Weights of a small mixture-of-experts language model, trained from scratch on English Wikipedia: width 512, vocabulary 8192.
Below are experts of layer 9 (counted from 0) of a mixture-of-experts language model. Rows are named router (the router's row for the expert), down (a neuron's output weights, with its number) and show model dimensions 384-511. Each number is 500 + 50 x the weight over its row's rms, rounded and kept within 0 to 999. Numbers have three digits each.
Before each expert's rows: "comes before" lists some tokens at least twice as common just after its tokens as in all text. This comes from a sample of Wikipedia text that the model never trained on. Tokens count by the router's weight.

# expert 3
comes before: " of", "s", " in", " to", ".", " by"
router:563577465568548522538462461501483487551538501492504548497548544464547450466492508456595517435526465545380502470563477483521468503566494510482591429508561561451396481558508495485426521537463502440682528450506454504575583460406459514599434502528522420538482432465520491447459494517497479467527479377405593584497504456419561453550537429462555435539483546498444559501457508528510419581511
down8:432517474518573501401593347584523498392480479511499485540453432503481482492521426505525547491656448486521541500474505473633497470502564500575481568461573501497564475390401469425506535452562517449515465508497561493512469501465515502448566505508469518527537518526487500357463508399476597522459497461451571531504503492581497424539462524496571455432468498482508587458487506448510510541507
down9:566506498528466508500480384638502632503454473563498442581513554552438486461502518502484464491370551588500540516511500601506463537507509515508548634555578507487487580492455494503518504571504501397526562442513530449534488511536470463465522482518518492500420510515519503510467411530461577544507494506526495486598423543505499594467436557471474390504476341504512511520485586456488497528513
down10:559515435528498511489501562489580478486458453530514501435408507471442396502475472429510503576436557544498531504503510537454574500501507606528399490464451575516558447531526503556502507508569481467530530529524497501557405486505494506493450496500617492438555515595500518473447513462500479555614475453475500492489497504355581560376503467498575496423493502524483487554508499476473529459440
down11:445515535465513498512481475525537475504545526516553493565509519560480351477560431593450497494568520521468536510557575473545484517514426456451561564502543537581524523499482497504540522485409465569517518513506491579521499389468588545475547540476502509562530491500541522638502498467518548474499551535504517411464494507508517511596474504549553552552433437491555489579495391519489546420534
down12:479456542513444512476439477541522506498475589581549475594446499400494512498483487350520540480499416452475505486423508468476352539508483438480491487589574507512463504491434464516488544580395493526465478600478511449539516447538519482547514562568499525416472527576481532480507506471517374501484482480568512501467456506508553591556458420477499455473500504441489453502504482543538486431446
down13:503530514425462608486595503505541491494432469460629506502575503493471498566564438526425455434391535493512524527398500513474367546430453490492533499493519494516553475511530415475531525550600499462501526510542591564592411513505476492464485415515477568509363496497468485509515501522491491513496501525501529484499492529499555478547528516472487398453580499567503537499518499382392620505499
down14:454506437589506409410517481442500467552428488540502551499499380459459503457549551490479452445503483493522538519472470509468539523590507595443500479439422526407502514509378639425608537499488378509510587491429486408530488499510469416506488537492427529428581505557500498498497461404360471596427490407496432545526489552609523499497477496413500513526538499496515560391504473495533524494467
down15:555448504469557534582547408503461488517456517498379509504483489541501483532482506512445468487445497509499597528464478516603485453478507507487531541382589523496583504417444492460504489556450505478485466468449424600497465490441592467389530602474493503412550511496562474514503494494478519350409569497417621470501541547408565548501560500470499469511431510551505446513518469507518431547500
down16:475528503480499478523506520488486483427512603447498500448560509603598443455533479493443568619646500432469500497494610498463467509501423433505500424519454516545352563480529450471458457489541499500540528504553455566515463587546439503481495492507538470514567560501524488397511509480411502519486482525505562497483504516487501613505488505527483505528545503495391510440533532483504499501463
down17:487496435497556498649521519487498546472474492497562493443508490513481467486560411441477454500498457496452542506413504618524481481567541371464435495498572467493517497467481502487526433495448496510451459498523453546502538500512575465501497510460428365521497554510450400550515514471454546500493357491487606443477576494484511515490497507480587562449499590463480486498334504559497509495547
down18:522490530541498480489403501521505512480449497508547514439351484493526433506423494516484501500493541473476515498499513494501472535502434569482482503436500441518499435524500497502451329408494474523542486518529513479501507538414483490538507479447413470541519385485524515611512606522497449528432526552372496449424471529530479581511592538528498495500532592483505503560365434391525573447518
down19:534564491500553517544487460558510367533497493478455527354486452526504451502487540482442467498403456642555632608481450444621508433510435562419468524484503475477527484499542512410563634505427433527536505512500510436433502521476518536469438514510500536557548571517498500512480546496508518473492447495510490418518554549531508481512507561579484496481470523362507470480445476520530514682504
down20:561493595613456501482524507504521460502560492491441471492491510491371454500495528600486509468619478492501506415690528510462494512536473396519458408482579515478564443562516455438431539485463507520518490479412461520671507556499455498564493405463493517516528496504511471498521460411483503490493530462490535504488512501430461436564522528505493479487552544472464474457504496489407620493504
down21:532518505490505536530563539494444539432503566574477483499446500564513447479491518633505478500508480464428427480486502507534533502472614447506567502452604607508577520547579542504726496488463463452493560473496463500551465487500516496500545509494630533558519497373550461527406549499548512421475462435479427496448550498425496543348505504539544454477508463529536440493514444494456498554469
down22:480496467505526498568513533532440488424477574497520508523455541417525479623518474527457413555485509571461525508499426443496492493540532536482531500456543570568511556494495356499605484533486408464570501537542394565454566448501556481534542479590458464545483469629521507518474521499428440528500510471388550480453509592521417498453612577467542557420494462423504490472501459464466503534502
down23:482496561466489479522499485531483426524502468538485499496489527351520524490497470497466549500564545491514610525474463499500473501585541494467467518502499518544558530498388520516491501638609449504467500449376562524464497621670501511418490542406503514474667483499550543530523505511487605498456510475518537568479506501452509522564549463477400442539520519456498516440491603424500501543501
down24:522479481509428500502500546563510558501447405441525443517488518542539425540504477470547504521496497507500511553424487446455467522530555509480592490487458404516512475606533472455511508472501475502521475496491472571551456490503500473421543494506491562759527486463476469507508497506478558497437440498505521524530491497539384427479522470510570505472508499531459460557516527485413424399445
down25:509487532515511507403496476591512531476537492557543493409523497498520324515465527567530535460469628513506567524420488439503456613497535527511529500507493506510501523529499494504465498500574452458445535580488601537539442514520482460449460494461499525549485411491480471544468516511506451497465549447487492514382425562564625467500523524498504531548464419565479502456563515515492444503500
down26:548497507493483477427545499450558483505555520491465413473552538533566504582411520500493496542449515547510504444541487508497442522573584354502495465472497513464512499517429509483506512500496496496498579497449502554496514490575503501503491416481513603474429498588429462519500552506510495502443485544455483406491541400475521439460475506548415525496513496501597500539498455542496532502416
down27:499508521506504495471503493503491481456478450564487510578501534536498379554449504465433460637453503558519541479513516523524511541505499544489517543578507557496536583574570500501516506518501502452512507509526508492480510496502498563500454511516512508503555615495496413499511534499557474484495535506420482498469499509539508492465517477452496493543418552574445511519525586508500480457499
down28:454503495498519483517539499503351523443511474459499499498660391418526531457557498448507554502512474473455542527499500496565439492500490585500540491473508411497476455517508500568597479645549513388514515493507495440427346486481491507492567494474606477541533517499540405544458544467495545523486518463368410567503503482432446479531513493473472504555621491578522572523549584434633453468538
down29:559485489497494512478457481475439501367505510522495553532515453634453543500529480503523454518487506550559519501489449507514503407488517384391501540510502500514520482541502475570500547561481461494533508508568454520515498458520539491535423457500455550436497389561510488492449527508514573493502535500527505508544454530568507521539544512495366545517523571441514473483551516392468561498465
down30:476497530614567500476474437741582551383474399472495483537597588520496558468466497506619454476492388542501507471512437507422519519521450502502540515458498686396382459479491510468462648487523517423477460549540492484508499562411466513512452481374536421526526468449523425450496431432501542536492469494525515501561499517545406546461516544468643536501472466590509552550441464568504576494440
down31:501472470506539491504512503534507509487518572448386551394536426538530502502493476427463422494491509499494573462462517566520437457490441535456513591458478461484529589583419472435468538455597488524413498481454468538484502498447594423517518430539505464528515462533506584541542335474586490550479430470420555568566547470372382518450491435425423433410442490626527539500495489484527459506453
down32:481516533463518414430491471431495524607485499461508578497575488526493496455486519672473480559517515589516509513513597506378428551403444520535476509503502573453502520500540548666509506475601495517509529492542474544524458533505501498511432473433587360482548487587519535463416434480554551498463506483458471500628523571479490508484553511559495491549579449540381547482564518498539514562498
down33:411587533519492467525615520538487507529589444501626513505544502423506553479546539504465464502492392542388482490507606479514495555557574495496345486516494497479546445401516489425487505512528528618453542523439643519481480555539479484431490625511494493439495507499433464506494650526519504451603501455566539520499482536477531546617508501519345463521476607488527434607506486628478440507498
down34:502452554451489563466412587561395499455492463498483528462518508485509484495608535487485495414511505530482455450542454613551525467450380533594505460470524493523596516478543532473535511547513440447558397496480508476451472495498502509611454498538478532571510555526489468501502499503640393467563495583522486494458514485392451460395499496509506504489471453428485503507508524445406498501608
down35:517506462514452532502533484500483501338513569499439603533455552455510518538503376503511518453463443489548498388592533492464505501450586463547499489499451547438495526491423462548502529541526511466506523519666436476437481519509436511503502489623468505508529476468496506433383390460496501439547499588511400466520523489532603505484449633500518508491555584469568476493569565513507571499397
down36:490511519490511509480499488505436478512512482521538427519498446455534492479577565525491424529468526527490500613559434501538501501428478519541548484513488487536505500472525535481469436508497422485473557536522503511578548494489584428536530494579388357501484504509505529441507464491500537416492519380585480501551509592600516626531557554498526500434493472596509506537496495501524538429467
down37:476598634481492509547492520530517511526534503509578500495502524595537496474370424502508502524510501470509497456497461547602454581501415489576526493528499436423614542496590521492504496484484528559503513496476500416494494546490454511495494486467508446641389494517478512506473512516573536438552461533500499489386525447603502544461542464553429436462402430475546432572475512346447433425536
down38:492654471519565613498531505497554502478543520484528504556524371512563551462546497468496587481527441533611456500491494558499503541473529500510562456478485512463506474468424523414509499447509458498610513496455510522466551421537555503488491519475467495450478550454562497437479527453640497482465562501404459460568523367433468524496597499682456530459502538616487463501518506456499642432480
down39:480542491502457459476530427464472496513504465518495363501429438496570506559526524426502486479557549499381549559434536486486538490480465397434498484469542502516519450643509510492509530501547500558485476561501588498519493453526619546505492455534493509636543507564544492624458440583510546474502431493463507555536474423552505551481518481534441489504498466470520384407492571465494556572427
down40:458460532492496416505514459512553505504562520497515418597475506499512454474495542456475500548484584508548552617572613500500481410496541464572496520447529489433551507499513434500405509482407526455501438473383494469550508498428543427537476455528551612499470462593500415511522516590498513585465457473513524439594561482475568533432467501534393522526644507473544503492615511507398493535499
down41:555413502550528518586429502466494437489503535464497475482490499474476592501604411473501439549424460466402507547472473485507559391497536451454493555461465507586498509495502554419503499496508520453489511602500405500538427556521383457500500470548454494470558598503495473499508459541447504571499546529410500499497535511499501453409408593487449522565424523496497500457478554490491485513494
down42:448461488488468506405465425523490449539523504517399454611508489533568500490497442499647471487503496503447413436627498517537503588496549441452508490493501534502582508506533495493509478567504486456424467500466566495500491542568494417494482383481532483439512506499572613499506405536488512525556529526507500455518518502509499486543546451538560522521482502519543601506429442514486488498419
down43:509498437562437525523542488506517465495432530482370502549463625524561506480456628499483490501517496493503519406495559495512525450503506498484525493454559449543499523524417511511391452510559562371432472480345494484567572626502488513562487589569566455510581491524492440576550512468495488499518496395449454537515487527514566529502494497494391495500443500516477595525540383514469568507464
down44:491556556495518496510499492564535400513378556546501492557519474511529478511442585521508512518520433503546488525441545469497495586466506530565535495510509499501474505569594518500471520491525567623482520526519363531423505454601500499568508527494494575468468514503421479323437448510490537514602520351536468503411408499459442458439610516503564445465409465473498450433506407496554421415492
down45:570531539558502511522493484497497600500497557394536500598537475478429482547356497503507501554402491512445442497488490477503520368421446480508506484550549492402495589685493502519510479530541500548555482492493508489461559513440553434516524443582533499512615489511502426538486532515498528467493503513586453514474435473519524434588526514513442522480470572501535501487510481435507424486459
down46:499501422531488486509608373492508504415587498496477485539502441371547445504463429452470502481435532505523561431415488508499443443452494504498479378540506500577549474511369492397471491495510468398500454446508400505500552562484467619500482463500389506497487595509515503505422475446452341411552487470499482489544467513545438558507439399459457453490506515467394534542493468480475493451495
down47:565504492431507491474483576477507519506480468543500511522487513500482544497538486441418477480530481418502514511543538486614445504583538491458494494439502458526517554437528462517488521505506583488527572412503566502498461484494511421456444563496504545488478545542349498488552486517383513519500655411432493501559501620493526491557510518399511501531487493495481522595527604500522501516443
down48:500559472449533543478490529560398623466481522437510609540472464490497607558470616573549517611493452557505508522534487488517592501503496491485494510553528571517489490494500437501633421473568491502500452473484492543609520417479459464508503534556519541478579569653405532466545548487401484461611564504415391576500513516462508422480501503571508531458516407575514505474496488517494511484532
down49:463573519430459493473530519476497510517484482500525466494514497415535425582502594409575463458439471526463464477501534532467473503483500454509522539501563535506515484505468331538493443448540427444482451421514520469514499546485482504371510542473537480519602493509410565501483479518492503506478499475449388560558591370468385448584478441645490499436593487504502528504483401484584507480501
down50:471579581481502363504546501524564477486493382523539530514453409600499502466619547502541528469488332507507527407509502548441419499500536413506503497457469523588341488549534507460536501524482428540472527411491557474496507557634491511590437427506429551436458465473513586464464478529517438618500523493501521632452388499475497429509531474482551434501446533524526452451500405527505492453435
down51:518479506525522521514524504541374554336520500598521452583514550496508535530526456510500617497490542523469488518524540555507527550511498517503549470522461498508507486510563484571512526563455488494484457463571496507519444562485477502468463498406574568437436435507345495501484587427523495400499522483472531496444470499468510521395528435537530451590502516524517549598426538492422475530443
down52:630479458470576600517556504569494565524509530462539515476554555475579471506491455527505472603482518613354481571381531464543506492509554554565497497493576604567501495469497531499414537452587599500469447469472492538513477505497516411551486553410529469432455503522498546515506589511461409455422476450432500496498491482501422495535501591449498503501447496493467506409506427579520453426507
down53:574482527481439539446510501480582492492468530459531513573418501377410514483560562464498438573492571535462477410519493527475501514506427621496598397499404424484470531461517456557535437430462473637474514500397482462500585497508404518579550500494546512550548585483387450420484548559499417521494495496497612523533586506536429569499490508484528498510477485544351571606491631496459462497492
down54:442491522444500426588496528461510515626518507485467499498490491494498500479381501454477548500490278572506489485506427499522443554509478513465499432493513522573498491489552484455479498501526375458516513503514482482430508542652478423387532505406496408611451517477497482543501492463493444486532505514478549502494614467414475543503327469504499377494504487562488501533433482488496484558638
down55:467526459535503515375515515462495533540495498470514505501469378495565500486516500515433550413501358541499492509469500450401438532496449568478499516504501499526469500453491515498494552510431506450456541507465523430495537503445561472503523460479513457484470498538503489470531501501471495431443572497488486499561515449481498585439448497634593476523495488492567535545444430545569495457443
down56:400512563515489502453489512497459637493495520508573431534583426475496497483427505522492507501483509509501500454463519496477487502355499488389607507437524568488382549520519514471442514484484470445576423478494500539472527385514493503497509494465546533518547545442575444465525528449420470516491424509500489499512523503491533502420452593492350509430572532522485526486495536604499524500473
down57:525504511599506442432498537501488487508515506484595496517500513579499463544440532529454450513515506525388465554574599505440520477450518574470512584495487572451519587491510405440452527495530464517477516459486504536499512556503495450492491503454448567498489511514350466436492497425482598513529449453617555505530529452520484411512411515485507388438409504478546488444541501514502422507457
down58:495474536471495483584495529519382518482496498519475519428499508558536565585468516593554457496500551537556506494495436550536585522484512414508492520495423578513553369484515513492422594441555472514547466495437477454479490479467482576546532495495511517488416476544506489596486626511542561534493413410478523476548498577548465504430489609591573539524418559480478414500394505484504490533524
down59:500530488448476506483512505508387572458468384549515479559452513564444491518502494514586492474501521431505617507508503405492487490489517498526372639499493488511451505477498590523515521510466535484429528550438512506498530499538450574513565524548424505528545507481504535504437419479498535596512494501449452632460457419582475461461501481339506524508509624495521484544532489382513425382500